{"hidden_size": 128, "n_experts": 80, "d_expert": 192, "routed_scale": 6.32, "balance_loss": 0.0133, "router_z_loss": 0.0001, "lr_router": 0.00221, "norm": "rmsnorm", "norm_eps": 1e-06, "beta2": 0.95, "max_seq_len": 1024, "train_tokens": 541200000}
Below are experts of layer 3 (counted from 0) of a mixture-of-experts language model. Rows are named up (a neuron's input weights, with its number) and show model dimensions 0-127. Each number is 500 + 40 x the weight over its row's rms, rounded and kept within 0 to 999. Numbers have three digits each.
Before each expert's rows: a language model's description of what the expert responds to. This comes from a sample of Wikipedia text that the model never trained on.

# expert 29
What it handles: Bare space tokens after table pipes, semicolons or colons that precede numbers in tables, scores, coordinates and dates.
up0:537478429470559489482488476514468493533509467520502476501541497471501507515571557562476559471529496529490484430487512499457477513537521522521522434483512400515493516525480446581536501499466488460450515429531424470561486460460454524458589476506460433495416513476518553514476420487512450495495418449584538395444545524455463452482512525479465542520480502487512538442420492514488440474528
up1:526495550476462460517435426551578552518524543497579519550572545447487533537523562451558577513467503419552542520499462504503521564548564531523485486561505531483469464475509455536562472504497537483508501489493535452498518445524416496471518499476496418482538508465546562471547536453541468530473507475510399469548535477498530505529487495426429521475441450513555443478527478472469447507484
up2:528502521560522459559419487490457471410473508492520531451452517552496454498509459483532481485596539513490531477467442557463550565447506553467488516530569509511548530448510481493500556433465508550453437449537476568490539537588477563568500455576419455478516460513520505476469500490435543576503571493485557476499524511500530472470433514495468464480478453493550499479570515502466518482535
up3:451556539489535512523478524501514548462546498495511595569466514485558464566553551532484522481447488539431466564497477529512488525490472569485451474523462528572514507565492487483486483462511554524538491525459484526465490479496462568512505553522482525429502571499505546509538388459500577474534565538493535479506418483478475472375587454483518474513498542503446475422450489491518506457508
up4:530447553464525515529511456522495472481494533535510415489584481486503568502464398550450469432496495509562473448491555494612504558561531498471526548448543458477485476538506507452502444448474494489566542508457475483534553456457470527534582479496489465557554550571485492443465556491537485509493520515443495531504463456506465555507506496556514515492483375532525466507536509513430486492469
up5:522446438530480560565461539543517434489462432496476511450533525483417492534505531461482500422540530425489477528482522476491471481442522570533543526523458461433402558537481474542453441530452523461505489599469487564529464518516427485482447517457498471579531528435483586529443465527504459497485472478525482457461519481540473501485574507519487496506506473479519439455516442549539535510468
up6:554526512477539536454476473477500533566505447483481531472509498525536519548539485462517542497478487586419434525562474489544529510488429464505488516489491502531516510464483491470552551522493451518497544567468376528516564437553511503525542458457497474525534458492500580480518498478522565476544469552479474442497528530515487573493555482370547471547502542522518447482579563436530490435518
up7:457542521544467509526536539530532501478505412481494495510516596434453481490439516520489508565562429485421549513464550519529489471543496545487563517471472519488478555503528467445510511519503556443490523475494515547494493438479481460560567470503537536516476481480411537479466490497460573427481579546559491522568526496487506596481492594516509457552464462429487441530522502506551559524530
up8:531512540509490515419520480553503517586513481507441488468563468481575494579489459499481497489541499506511542516498487534484494446552517514369520491518564516507483561435544498455537500528529507556564493567517509512535492590507448452484479522459562486486437561603551485580502498553540494531500410524535521564454520504494463426506510490510498532524512516440550429496478551521525503527531
up9:498550535515483523512496450512547507549509543496445462536480510472455539470554592545435515489588500512503395501493478479500517569506493534525579548544438415482467556572547512508548540472458474504509474532522530446509457536572547496505508474469412514454540416493425483490540459462482498460480548433520529501503524569481435469519460477488486549498398522500540511504484531503549532490543
up10:487543473532468537471512451450507558478431542483551521460461489463485457521502530552472471516496511528478482543483485465460505486512538531428545568488575460501479559535474540517473505547538469458462504535603513440390499469470500396552501409466443501438498483495495481471534582561524414464477487519481458574512540541490538480488504475477507476519516508512457511547465531522462457611508
up11:465531468541466476450524448527532593532546501539479515515481521506489517520486513443609565475493452460498540481536489531562504496495461502461497572468505464462487467500506536500445515438541470541458519470481551502560525508552473583514475511492522522505467562445407582577501531535509482520522575529547482542554510443484589524489458540543498471493504500524538487609566547460456479470445
up12:489477587527486485484469521480512500468484533508486574524470567415441496526448456536522466482518473551573535578464521600535416516493510488541488461497493454514525555427471517467488459535508488453416482529473498486485501514530494529544491540481538461551473525479549511549468555554495535547503496564468464502584485535502505451533436506535499478471564548524456586452471603465549446505528
up13:455566456523489471550433526569539521536527487473532534476471506551530467494504460550437489563513430437520501485412506477532553508530454385469477456477547530507506479520523521384460502542449455458461495508473477530586542564506470510538502474466523467431459424559552538469523509491496504520561504517529458483439539481496564516434466571483512482519470466531515518531523424518544504481500
up14:448453449502529489568509483438537537449479559464511566499467537508490470491473469554509490406591471473453429474545512510508521530542464445543499503487415532574525506516525522506431529477492491615494485543575518533540474488455511593539532477456446465505531542510473501447445490462484497500580547484554475546533440557552512546474448527522431507496508482520519506527540545556473489470488
up15:542462556523527512461530474547480474490441551436476509494496428496408496567558472514437539512507493513537504466464555492483568507487452521468541438518471465488452484417530527475539516433496525625524475500556416497531510491529465541484506465469513538512488437481549538466485439491519539517551570498538442450481561447444570435511463487467579480491523497481561487551468539455519499527481

# expert 21
What it handles: Pipes, spaces, semicolons and commas separating cells or dates in tables, plus a standalone s piece, under, off, and ampions.
up3:565493534491493504524483546487535469488459561540500454563503470498407517520483475520519543509538493521466453432498539460360482490493428409473491458419492473493508534498495522419479499519457492567548520485480563550502521493502533518447460530455509537437531482538470498533513524463468486572523512493440529534487449573547531556491440485569459415463421450455525509491480528522493554477473
up4:486586542467524466545541534452497520481488591520527529469565491425536508447500548583480481444481488542466589485502514546451450510549515469485512421482495443445405488572491502508479468496484525558506530435487440410485539467500479514536549500510526533432522442533453491485505503527539456488456500556573471598468504488544474443433493467489524471498517496547504459505442467517481446483482
up5:476443544476484519501534475549421485425507555507495519574406443537481508459566497479478550534556486459532504437489493586548453469495503531476510505584500541521529446500506548564498450517475545492544496473481469463510549436504475467534415484566515517507440450566508507515508436438524504506422506480463378468475535482529491447409490451528477487491523493490532502510446457481532480524469
up6:451467456460505462502548512467540545469435551446427556568469497571568496487527549525504498512477543567523534521574484433483506481498493513437470491507542464503525551477500512451398466489544542577490450458492477452474549560451566536544550495535553447468564471476524505483574449482466475495480534513554476528512450450481521578493427515479572494471465517469483462500520534475542544467548
up7:402498463548509549538526533512545468506423436499443473475493460568471528520517489541476481478522549463547464476483525454558429516526478422457497477511552506507553492578520480513544586485515486491527532452495489472491492467437563472495516500432421563532483500449485487468520505582485518484544533428514453595486540492538554495541506434552536535478480448481555445413494453493540535509497
up8:457422425477508471407493469413603488407521521485509476505481466500467564496518452468480548466499450508482482456530486505447494527514497544517460480553555568515448380504493522429509485517467527530490409445509550454462574528467535508502490465500503464463466468527545538483508494517459422527470463498478442498537459443519495473494455484531492526492534465540516415467578467533519521500468
up9:444466524546455500488521515444453471501499524551440521492497491501454484485490468474501514523466428553509471543556505533502479480535500511457497581425578426479480582526512471553522504481496536466538528455507480499541484475426502549543538487468494492467508493471510543508508512542549392553624605528545511498549510430524516523503456463528470461405522552529514442446550501551462558517490
up10:519483508448503492499504493511502473521487528518477475480488541524509558596427465527505460529489512399467488445545487553467518539537524476478497503502480514475535459465481538487508517439518477472496579480536498505484452462450598471544481596462389465573543480526496533420481515459509499472475553471585442524530501459441525480478519461488436488402523584456456473449455465547493508440478
up11:443446558503427480458460500477509401425488510553530515457500479508449445489541498413501490436507537543501541504530383535549532520494467536553501509492456506552532513460465434528523480450494486488511557434553460486510436437488534481454464607501485498520531497445496507441494550465496583451490444500511509475489544485529526509478415512462412488476504488545468483542479496459454555499480
up12:497462509465559477504528506463560559444439619473577513567465477479425472478542485495489520440494486528560545517532543547459482508532464494554497426512511540504560476468556467516471533518492558466454482519482517490476508474499485512477499517508516518489543470552517492482489495462518522519510545481544454545430485481552417479568499459509440490511405543443513550423536582610491517550452
up13:534503499452485543472517590521482582451476569505543453503508447495370491517500484518522539453527499525485480505464435522465555513481481428501430523513529513433580527539508515444447431562449568490498439551472558554454532451517441482528570449445481453466475520433480521540536569528505473480548458473469482526507547516508477441550453491541511518481440439506505452503491492505519516529489
up14:512466454485525465515530573531496494494507507481513517496490471459575566474499547479511503460534459467508568441536494569466512474429540539512509529531520563504457471431416555526487473511498491565577501501522488509553482487530455546478547497502428456564540517578484493498494528589566540569492499560527653523517479455470522534521541537530498522544545436521509523431521453510497480518552
up15:450493478541509471477552588480479511447494415495526532474420493442512509556495473497495512551497556505474530484510384533423470534525533444500522510483454486490502517452532494480523455465492498459463546526507550428489540506407556506494487515508550531595456503451542521547510476484441582537532503497470537588517496564466449571450503432465456513503510465505495451527518545448434444516464
up16:503487485479436509451509497488543526467489447479530426450495510517516500414576493556493516473528484470443537535510454477522467536581466378513474407498457520462510538496443544474546501464423466529491492533439447471433437486520515519525466449510518524463498513503451459480519487496494462614542517541506539493481522561509417556491489593464515529498499441429470530474464454460487510443490
up17:452436525511541563589460453474474439491425529431548464507522504471476484544520473488477501489458522489494539531591516511473471440499547542475422479513521529466579532509517537515439507498509507530510456469467472475523488452471506490469633511469492447515568530452491531521464571527529472536542513507516565536495478455538543524569475459528528528578447440569503476457488502496483538603521
up18:462504468443489485554502531438543470500506512541479458452543502460477538465457568447583486445450561487481530518542481513553456528512422439539518572554605516535499499507500520459534539516509498510481423541517533493454488484506537480565531541484498527499463457526492505511499476467496491472505445520511490514444464498642468498533530471490509573454468500423542385568530531538508545453478

# expert 42
What it handles: Single letters like g, f, i, n inside European and foreign names, plus UTF-8 lead bytes for accented letters, such as Wolfgang, Adolf, Los Angeles.
up2:498468462468561398435497512532529501461524546434483559458431495500492505398460512431526465541489514451530448501529541434546557455467514575511448459505463499514496453477491477526484527533477446452528433494500494442488529454530550506522438542483558501520475503546471459427462476451506543522429532508543488530468457590485478479488533489446456479456511504550546515533499504431431445440537
up3:514523537488512496507553439527512474521482515449493417573420446548540538564563516487516431461466552466561516465525481542539498532478541478518528426501568444569454531442475506470528542454475575465527476470487479497520509498435526498477547521404465488535516388509462521527551448471543461442550492472473529565436531521526539452559506498506474510542444460467525553528488481444502479498501
up4:426536518484478551469513520492495449517515448512445484458457478459449508510552462505584541459526369546503518504524505524545553455537557460529567418504540526489505521587455447483485447499506544555483574495516460535529499548481478506577541480497550485426467485521496517539555477547463533471526523582557479455465492515461466573490411453516536503515514544552452519459500469510475466526526
up5:508467462474511478500433507439450491492446541531524521476485540478503471553525475465522389414540373468488528524473502472487500473529470508470460559442448472540440544484454481509476574461436534555506514484540486538599473499455435522573563442445456520476609556490466494501541468471539530517495550487480454470531508547499509490545495435508470468521474507431543505455504507496490476505525
up6:452503520541438489529526428518505478522454479479531477524456479514551491494509527543524525492443502516418572424483459445475453521479538457561431535579480544509471416447556547569505516511476493481489512531564524495514454448470539444505525453519530467457411588491488509466474505489540521469511446489496499528524500524499521484556466464473501573592548459498525525486515409521540549435585
up7:466474512455454538591477543505545555509490483549515440464465516491523504508408524545504506497504450474479490489523499548487440445498508533423450473432442493463552460497497463519460466507469517500470514492434378447495484540422479457526567452500451440512538509567423522536537422497541605501526519529481497502468500426512537513435488570517461499509479502579529455519496494552492475497530
up8:492505494527525451405463461419534492464477513474467513497545500455487467516598516508471497503477471529445541507519488558513499512518471497460476547517532472519572538482491497563514448497513484498596494525496456494533523473472502455522533498477586493511434573450475502444478602540494437487551395503525489548556463548547546478439531475510469482494537516424519482510584448585437553471481
up9:531554499484491485430519504486526505428459467497454577524511491481579506546574471388396469512481491463514504464480510508495458478503452498498496476451455504477447468584532593462542508538522494511450508456540452504540586442500500475468593522543483462466554451419460509447451454450525501491499471537457471490521507478469500519524502508517529502504488537489543609537452536450427499524511
up10:507521521481437453542488497563476473591476487507439585543470464496547522475509462470444438530518485485523510491512466517494537489475497486490526493473508484479465529564499358489496568572551505506630483515565466503475561544469473516496525453452507538502480559486486475472516506504542530510425544526500511547488506442495482451513570401450426548498475491498536596504509503481531502440532
up11:499500602522458477466479560464429554477466490582472455532478502497563528509518427514516523483511562454487516516483535480481551470411450463529567519570497562572441533451538486529533551508470554587570590460522508448524499499476436556501482507518482525566529518436523476526489470525494526533497560511467503543496539440476467478530531496483479492415497453520540440510475469550556480455511
up12:469458501452553506479518569487461535450493475486486497425449406548484492502549501487475434477516404440489481526453519458485505488521482499514543532405493587474513482466469467558514477529546484537425520506469432445498469489446485511564531563445459467521417433515544432484479507487555533458519485450439498440543529510520533481495526491521520525552618474480449548492527509496456547504497
up13:455521530525522500448447434529562468497509586414497508497528514436502461511538521533538569465430442480491493480564488487467473468553548600454523514553432520505468493518496534519408505532572576486542483530548561484550535576536482464527383512521527514487437475460458461537517534496511516455499506450475500496492539448464518455437478486500492484462487457491504567473540502480435445488509
up14:491574510498585546472439535505578509462484551472508481518459437432470513533547500546462576472526446514494507469532499474477581518506481515484529564488482506481523560512512527512530490510491594463463467410500483475504485508542513473518443503431458470509498599504513440454489530486476448477489566415468534492417583414495481548561527550493485546475518474483492480471421501533454537477456
up15:474527513509508494525476518458508494507589505499595500523503543447509441489507544492476532427516496464543474472469457496566480506519560474539516561574529508463447473501440526453502547519514476473573575523470500534558524396466560578517506462474453471484514528513477510488536542509464521484550527506494471457473528491435462494442417428488557442493546523549514510507459411592425510447477
up16:547463511509508459559450510486446487531459480472454467526458468533454539508522447550555452472463477539522434533476514444467469444460493503482493544515536459492549502555556388543584564464517499572540456529461516521545486425513488554506538563475422435471526491515480535469549548529478533478576434561539584450497501487527494540491515524540491467495495528509519533421495444435512510511449
up17:466532477520541510429532410498497451485568586460500433486502563453494430447492497550506481510510511487459489512574493468479579516475464525495533560554540477449453485517515513522516482437538397473505493494511488527473455521517474546543437530459452542478460521410458557529484522437498476550466560525499509457525465471522477489578503532571452481484449534477517504517470580527472610514501

# expert 41
What it handles: Short word-initial pieces such as pre, sp, h, c, man, the, starting words in running text, plus some Thai syllables.
up0:442486505416522491452540610442473487528468474489510491449494473507434473444523456473547458491550409521466500523518528495545427558467560407471513507504547527473505536425525447499553507527533543509500450540500515516547497442552588505458478530451483494479489492436548430440454533487428436551511493545455484485467471480495444505551538525538455543455440496487536479514496492479571514519509
up1:468521478499621513553466534450514534490452592475529481472532474419483496507542454514498443469539423484440461472529567437473504539548483475494504433553576545503474519527532435491440524519524488523480472555549470492489522537487505527562509510480464475456468469467497526402543529456488493462494543474516447490507445444488401493532473524497461457472393452458478518517567479511458518525516
up2:512509434500536504539535517471526556485518532509457495497604486461540533481519515503506487490396529482452520508488416548434490545510522556534463445520511514460542466517494534477551536480530503493474572465507525500547418501543510450510497558486504508486466475419452493526529474562503534544510484543383522579505541467496450468488478535497522524520582493453483533540542578621502495432452
up3:490420502514527506535508477467554529493529572548511511501436508460488545510527416498445454442496536452508446489555488533443488558565472501447525490473542550490499529436462520529497415485547515560468464469496544500461574484515491509519554547479477483509560503549574511506484538469484463546533438522542472489574408456545500519486487533573444457431519461519539512406496492559580499523461
up4:511462453532501519458435552541488448519470481490558433513485528532530514475490499498502543481488547505498493496464433485514492494510493515448517528552466475434474568459460480486536511533526504526496531358519541480561596490560503487509495525486531451463588482516569549511473547553429508457506472516537411453478470500507480619517479502483484457509475489416508603542545557468471542480483
up5:442555479493555519473543456453572512461509538524502498571512509488543557555516528575406469425491471487504504448485551443425459479565544513510482505431502474499553478451552486485523503526528488560540478497453528495461512418434473468519451545429553533410521540503574499510445461478401477450544492444500491525496543512516432493553495466465496435464518476475491498461477488483482516519443
up6:497434517495496514403463501518463474503418490533519463425499558481494521530475449481548537443479556484537522507494525444527542460543521464469532544457528515539556448466506496490442502475569539509458431488492585445507460543444568565484525533448612476552564503487511514439453525424489484616543469463469496543484537502467460530477518423499493537528507495501520497492523487443457492526515
up7:459425524526451478495555543475601532451545564492530520535525520507438487418546513539454491470503493433432499547545516480529550521547456469510520456510555476552485525448517502496577451515497473469543468505485565531475451509453505547534495473472497492536577508501462474464496443506442580515462553459492527484566505448450493449463465509559485489537494518532554566469500583523495480409426
up8:459515591521494480480558478456514560430569579507541511518478483553439536519516472523506524455473503509476531505491499434510478427511524482498424433531480467468542561411522499487567494478451479529500490502457513479537423492532487480454489501464448463538464452557483544566415535439500448497526521535488523494472474468426546568472445457579476435571499508540456464504525464436529470471490
up9:558516428441502538507544538405572451505396539551492555474511480484479504552519451498545520439516472480453556513545528505546571494473538536458547485560507470509508476476539519517564496485472566467540583481554513535533547496581583485447502477454490430520515472515549413494446558534501466450531501448491460505462426454478482540551536534492475509519490517506521487486440540458509510534524
up10:452522521504577539491518481440430501459489518506501536459522492582485475516563446544555475545485449455444485459512489471414438402513546554486451499422543488591477511454467479508494532562442472516532484533528486532438510464502515517526464540455459450435510484437460448485533501499481432530465554527461461442496534551475494489454515571571493430503487474504509553512540497495433503443513
up11:487410551431545544453497556434454460488432485459536507478485479534475471479524447579466537474510547549505487556474389472539471455531493472535472505526537451509510485512467506448516538496477487402511497443517444447533547491456482454441517505499506483539562551490535479461434543507550467503559428492478444561556493414497570481499502516500460583509511484507524528449500471509543495571499
up12:468547517547459539514435487512542437446493545469475478463459467526470547460518528525505511510462505452563544465540442527499476543527501498545518443517423491448491535532487570475447540535521466511494505496467553534481546459481570591561476494518458423501503449538542494479488516471479547532519457454533410450519483505504565493419548558426496479530420434589484520523477429514484444545503
up13:534467481492431498420461600488576536465486453461520435518508488538485475444492545528482468437505491492525525473581476514495448506551509519505524416570486518538502448503538482464472527492461577515594488441564487515498491551530502534481504493492429482538514550488511514540438527469511433505462432491555483445486498543504476479487519526500416479421437485484503460413568422508484436518484
up14:546518476462489475568452434378483515529516538546438476475466484503452520487546515428446561520483469536512560483483443536547542527512484521416536532494506512406625452463450494518509498499515515497447570539448521523540467505491538508556497539511486564442429439486459452503523482497511473467517526455436452525476529505473438509503500550437483507438483468530505518446447547462474513488466
up15:452561524488512477492519518507555476459456492424503452517490497552563507443516468487492474513513507537547508521477449454483488562507553501427476458535495514515553547582524520425538442508501440530508570514495500471476545553470471514547505486539545485514483460483461616616415506453550544422481491543470483489515494487487496512473518588508404478482520469446479545497472507471433479418534

# expert 1
What it handles: Second-half digits of years and numbers, such as 19 in 1977–19 and 9 in 1892, plus UTF-8 byte pieces of Cyrillic, Devanagari and Georgian text.
up0:480525555532539527457513527477526458537512470536495488505502478467534530478599461438541486469521503421478538472502461514460526520501486593514511462495464517439429463549459507473431561542543465551485560515432491563464516405541451529491539462545513457492587475445525503487520514472488521513531456481496443424568503436473526483548454515504515443631513483511516522527482536460423500489505
up1:399517427509546414553449572475421552465477452529470460537518560533473480455528498472443519525496457477438518436469513533483448540497523583459481507508472511492529584440522493469501580541503499502534471473494464472552477396541476518463544434463428562522470479483444555524494509461453466530537515510530404533539502523510527497506491479521503480509528550542540493472442506494447499549494
up2:512571486534467540514464553495521500479498519513521521497499499584500527523412424557417534536578583475505459516474525475525486519493444467487468432555485530413484530531494488499493516544558506508497472499555472514560498482499491530461464449401582445431444502526493449453551486519514509510461453498513455461428523469549490513441526573532441469532400519539543479490491497470426485519472
up3:497466537474523529461408475469493516479533540512485492545483539470453499418506507489479516488485542521503484451495535549572570509492461449536503456475445501479462544440422526517513474523459530500572596502450522450458495456452493544527510532487401519508472459438425466567422464520456541557522469508455500460525463513453533476473497472553508425526533531464549483565559455538423549471471
up4:507495514520457459461493486494515552467466563489460470486544466505520410440536499521365498490545506563499449444472528482490492463489486537483475427523437501480554502508533480451444458563543481537527454496515389512513487504571448488518439443573476513555546450522485494495559480439465420578489510520524526491504510461531515530507557495469472440431481438493492568489511542454479563467495
up5:451438501488531539526505451426473438487512466570482549526473442530486541500578468533483528480478535511561484498519458508485457513457491467530581521439470479489411459627519567473500474498497573503543498508475521541535492466471487527508605481530513487458517501376439505531504505495498496548565521534514474522506520515444486486426453520488455497550569514475449559546526578521518503534513
up6:562460530517494487509450465467449467511507458577503489485489495491533504485508457531529493523422518499546450542587477439488489454500517542445489497517471559511417496552429454551478500489493478541436462558487531581452503527619600519548427503526468440525441506544551539507442541537448450520521544470523471547530543548476568476504507473470537558471490502499502450448507527554459513534514
up7:449514472438562470452514453408421475479508495449441446487464431437573471500510505530532526513461419474490489506526475486477495443575484472521514482505494544501478503532479569554497487449493484551475468504453447534452502466466509481530484552563507559485477548517554509478468532550575590527466494471550488560459558515464552478489474516494452393517492457466544567497506509430544523566488
up8:471566509398504479490452485472533499497506563512440580493499453506528480490547460482504475459546548480487456424558473519500459501509529465423503480482519499514510489524507582564533524564491534513457500451490443474448409479452536506450533543504518549586544574446528480508488464569557546553584511473513437571469495445544501476465554550529494498496461454480533547469506562449480536505488
up9:537466420563575465553486548477508467596514567464481481494526440540488568487489548514446448533400556574503488504494500485484467545536526523467488453486478540463540502542528439466513470535507485472512574505512488547498475485547448489444539521458514519483504485518469479537436553468483540507482482490513458531459448515521461580546369510514480480531533450497528561458562490448481415508521
up10:511551466455512511491516508598525503468524492458471518512584498458528510469487450474467475518542518446432506489578452488507441482496574524539532420550469486540457479547552529507485545517518537520501508505390478520533435510457478483539534536489483469544483467563485580539520459476466416475544523431451499531525527474492583481503413424457524525482550522426475515456452433542513476469519
up11:499435543424412497512455481474518469473468508542536479566489533498486438577476517467485472541469479492543408434520542449475467480452513536522549461522574493511460517536474576460469603501511497460502561455515505502464483504503462513421547486500465441524472522450466524412520522479425522545483473517513524495544508447422449548434500504473477468544520560530469519459443535543447503480440
up12:505459514521460466502493532466469503447461457548493580570521561523463515496511461435558495526586438501540499504480506598495475546514498498532459504503489552498478494465379581526522493480463530535497450539418563601525513451464420512586541497572506435454534479484503526535456520509474490519457510511494534519480437487490570489544501566524455528549482502525505465511523509479438492440478
up13:563524464512472512401518514515496497446456560517531473460529422481500517579505505515499539489513566564577473529469536491509523523531510526517491516488520532538516446479574538387475514519485455482485536542500539471518500589463481598484451518521490553512476477512481574468428526480498476489525462550458500457446481471487523486539498464542539563504498429474460425371565541476491515530486
up14:464520451455423528524500455482498503522554553520500491465504527564524562492505499481493453496399446476498573486467436479530561531468487519506436468453506473529485558497457527555494544509487597556560470500533459462544524512526480517473514515529483541507439455471508430495477455504529469525471516526387562463494467490496455533523512475493475491372467465496488594479503467442406513450480
up15:460443546475471504520533510516418502549375515498529453500466484459479524566561563542496516474488552454433475556509559499523553529545489570595466459503500476510551453490472507497437496482483540530449482483460483512485436486418514539528523549481485452484519529461459482472514488503499474525511586542522522478488471484458566540542525450478473456362506571471505491538448473491538474535530

# expert 25
What it handles: Table cell pipes and digits in numeric tables, common words like a, are, his, not, and endings like ers in numbers.
up2:478497471541439527467463557512510549512549542515478511508477482483472483560494565487471496557501504508512500494483494505551587478465449468470522521536469454498505518460475535538493448560488487494548454461418528578449501463467491449497521560546516542537505455536518555403424496493465490513526443466537422534524495543437458486539480534486437441439453437477487523457445446493582420598485
up3:418547511512531488532511552479530530496543474514452534506503500480436520514582489468453486497542449511572431574504506484468574502473528571577496470407574534555465509485447483510511527529442518475538503566534478494517443426513488534576540526543498467564493504489513537435524511455473488452562510519533512453499470522425512459513509486486405532527489517454459404481492521491577510551546
up4:463479566539516477517496532523445536566525473508567469461518479528543570553563477502503470470485463469524529588537448508506569571515463465521538509478558518515492439508405588544476522586502504501514499499560520543585483479523539553484584544487551547505528509492454531551512564464488533528501553431525510498494420508518447545479523467544404511436512452467460545508511494494536489501532
up5:511558534560503525494481531376471532506479527464470507473500491534523543466519494518461572524478487525471568522536520471499474508426579470504483543592488547572455502520502540614495442545523509499504508499524495466449546415490468574475485565519487465546475529484500508521503545533501426523482566420486477471449469475481487502498492482480598448539499558495484538488453566494529458566567
up6:566474563513488489496550473427477507578555485508487493552535452449554506506502459505496496492573487510562497469449440528516488523592482432512433527437534474503537495471480499451598491459501521473515424533440474533487470504503487546479451505571477495573559510454551500433501529498445462471568492443477504507517508424508562527464527577502435493532535489485538457524484506562494403539527
up7:501535542466457515459543558510470502457458533461483462560449537460441470548485481580432470466512515505504471527467598472526490518483513512459468527473476471453604382475448521508434477475454520463449486495533480468558397490581580453478503521495479472543512494483508498442425538569529491480502534514487517472482531510459519503526508462545518469450498572539464527448536451480533472429485
up8:455590505630549457547558492443473546468531537459458464538502498506486537440529496431455516426494491443473585525500474495517547452468429461453480485486462569558476544543461498476535484505470450444521465561601526538465403453510538487540499520437482569513550542544499451503471522500474489515497503486512493451540466500491514463512528489470494455500446512504470456503517502518445498422490
up9:479496507490464497536498470564479458461556495529513504498496416505471568548550512515425540513500425500492474477530471500531499496525537503472563499462474504564551574481506491490487457489476598523524550573468520557521483490454578529465554502493523449539530412436423535557556557466466474496502484541528573553451521535514515566486524472453479461442387551549510495490478524550465531493450
up10:471501516519462462451478494465557470482508513485493468500518449554522449520465512480491484507499551578537498478482453507483555503401519509489461488486545531509461485475460507450465499543432513557524481469522533499523521436481509527462501515526545593452487480577546494540452432473526494398419549522531464482473473510528640516476478486526420408486494473609479503525516512530432495508564
up11:506475492470417459546515513543506544494483485482479479471505627483457509536537498461460479435495460519436499463479595548487548491440491461512501461483534558524480499580533428505548476430590559490478523457518504487469531486485462561533523545537441496474501485492542536495538434594546547478536502498599532565526518458489532563562439478515525487502477437501453465550521508470500495471463
up12:476512528481497494488490526464470530440545486463428513529519516456515481461468448513473436509531524512531435508496541432540517508498444534560485532459497458453530465557486539517458505526515493455494510590429448527422563480473541542451517467527586429475505536525531461545549441507383529455508493623439486576509487454539500525529438464505497543460492531422513481501485454504486471531469
up13:558574484480555505520459480507469446514517504545485454485586412516440504540444460469496486502481451482508482432528550554510480458534515502437454471540566440506425558570485515435520540534444435482535581518523452467506545492479523581525560471474512440522570453416504561539536551446426454461474441523460521467504511513515480485509470496511490496499517490560507543515526561535470489517486
up14:481505512565447475477490577465535550439466567482554492588564530446476456445515513484537498556442419490548516510479485433500468509497512555555536519444581460523458489517489519414552470506491544570525490513443502517484549471444530466503452503513483458483421453488435496450484513519483487450548553482465474589544552536473508543473476427535507525537527556512547446518507518435510493492541
up15:483449508487480485521489579541511435465461498513432428416519439487462475407554500546510530511540536538545502472435465556516478455522516530513471450569572517492529499478471502488519472575560469516593507573477509486460505577500527529519447494531523478530476464434571538506544552502506485564465464436530543520523524479496535463504561473480473436513498491446549530492452475426505556455438
up16:497477534516521497558497577469530478474565463504496504527496476540461484506476472487493546430516488537491527477398476492472476447512520542555417585536540555497512508473561499499529559500486508547497571520542499522459533471543433488527506532546522550548529465477476472443422489424477415545460540518507370523549527489493414484497456521543529424480456480560550462472546472522486487464537
up17:554519501481540659496470520500506561428508518492546490483474492503488472471471487552451472435460466519514476431535479488432560493569460474539474427480540595491572503492520445536470525584501526524484488489537479508437567504456455481505514547446539473447566453445547527466519528543487532443509513477521486467484444502530469503522473541496522494513520429496484437558545501595512471500491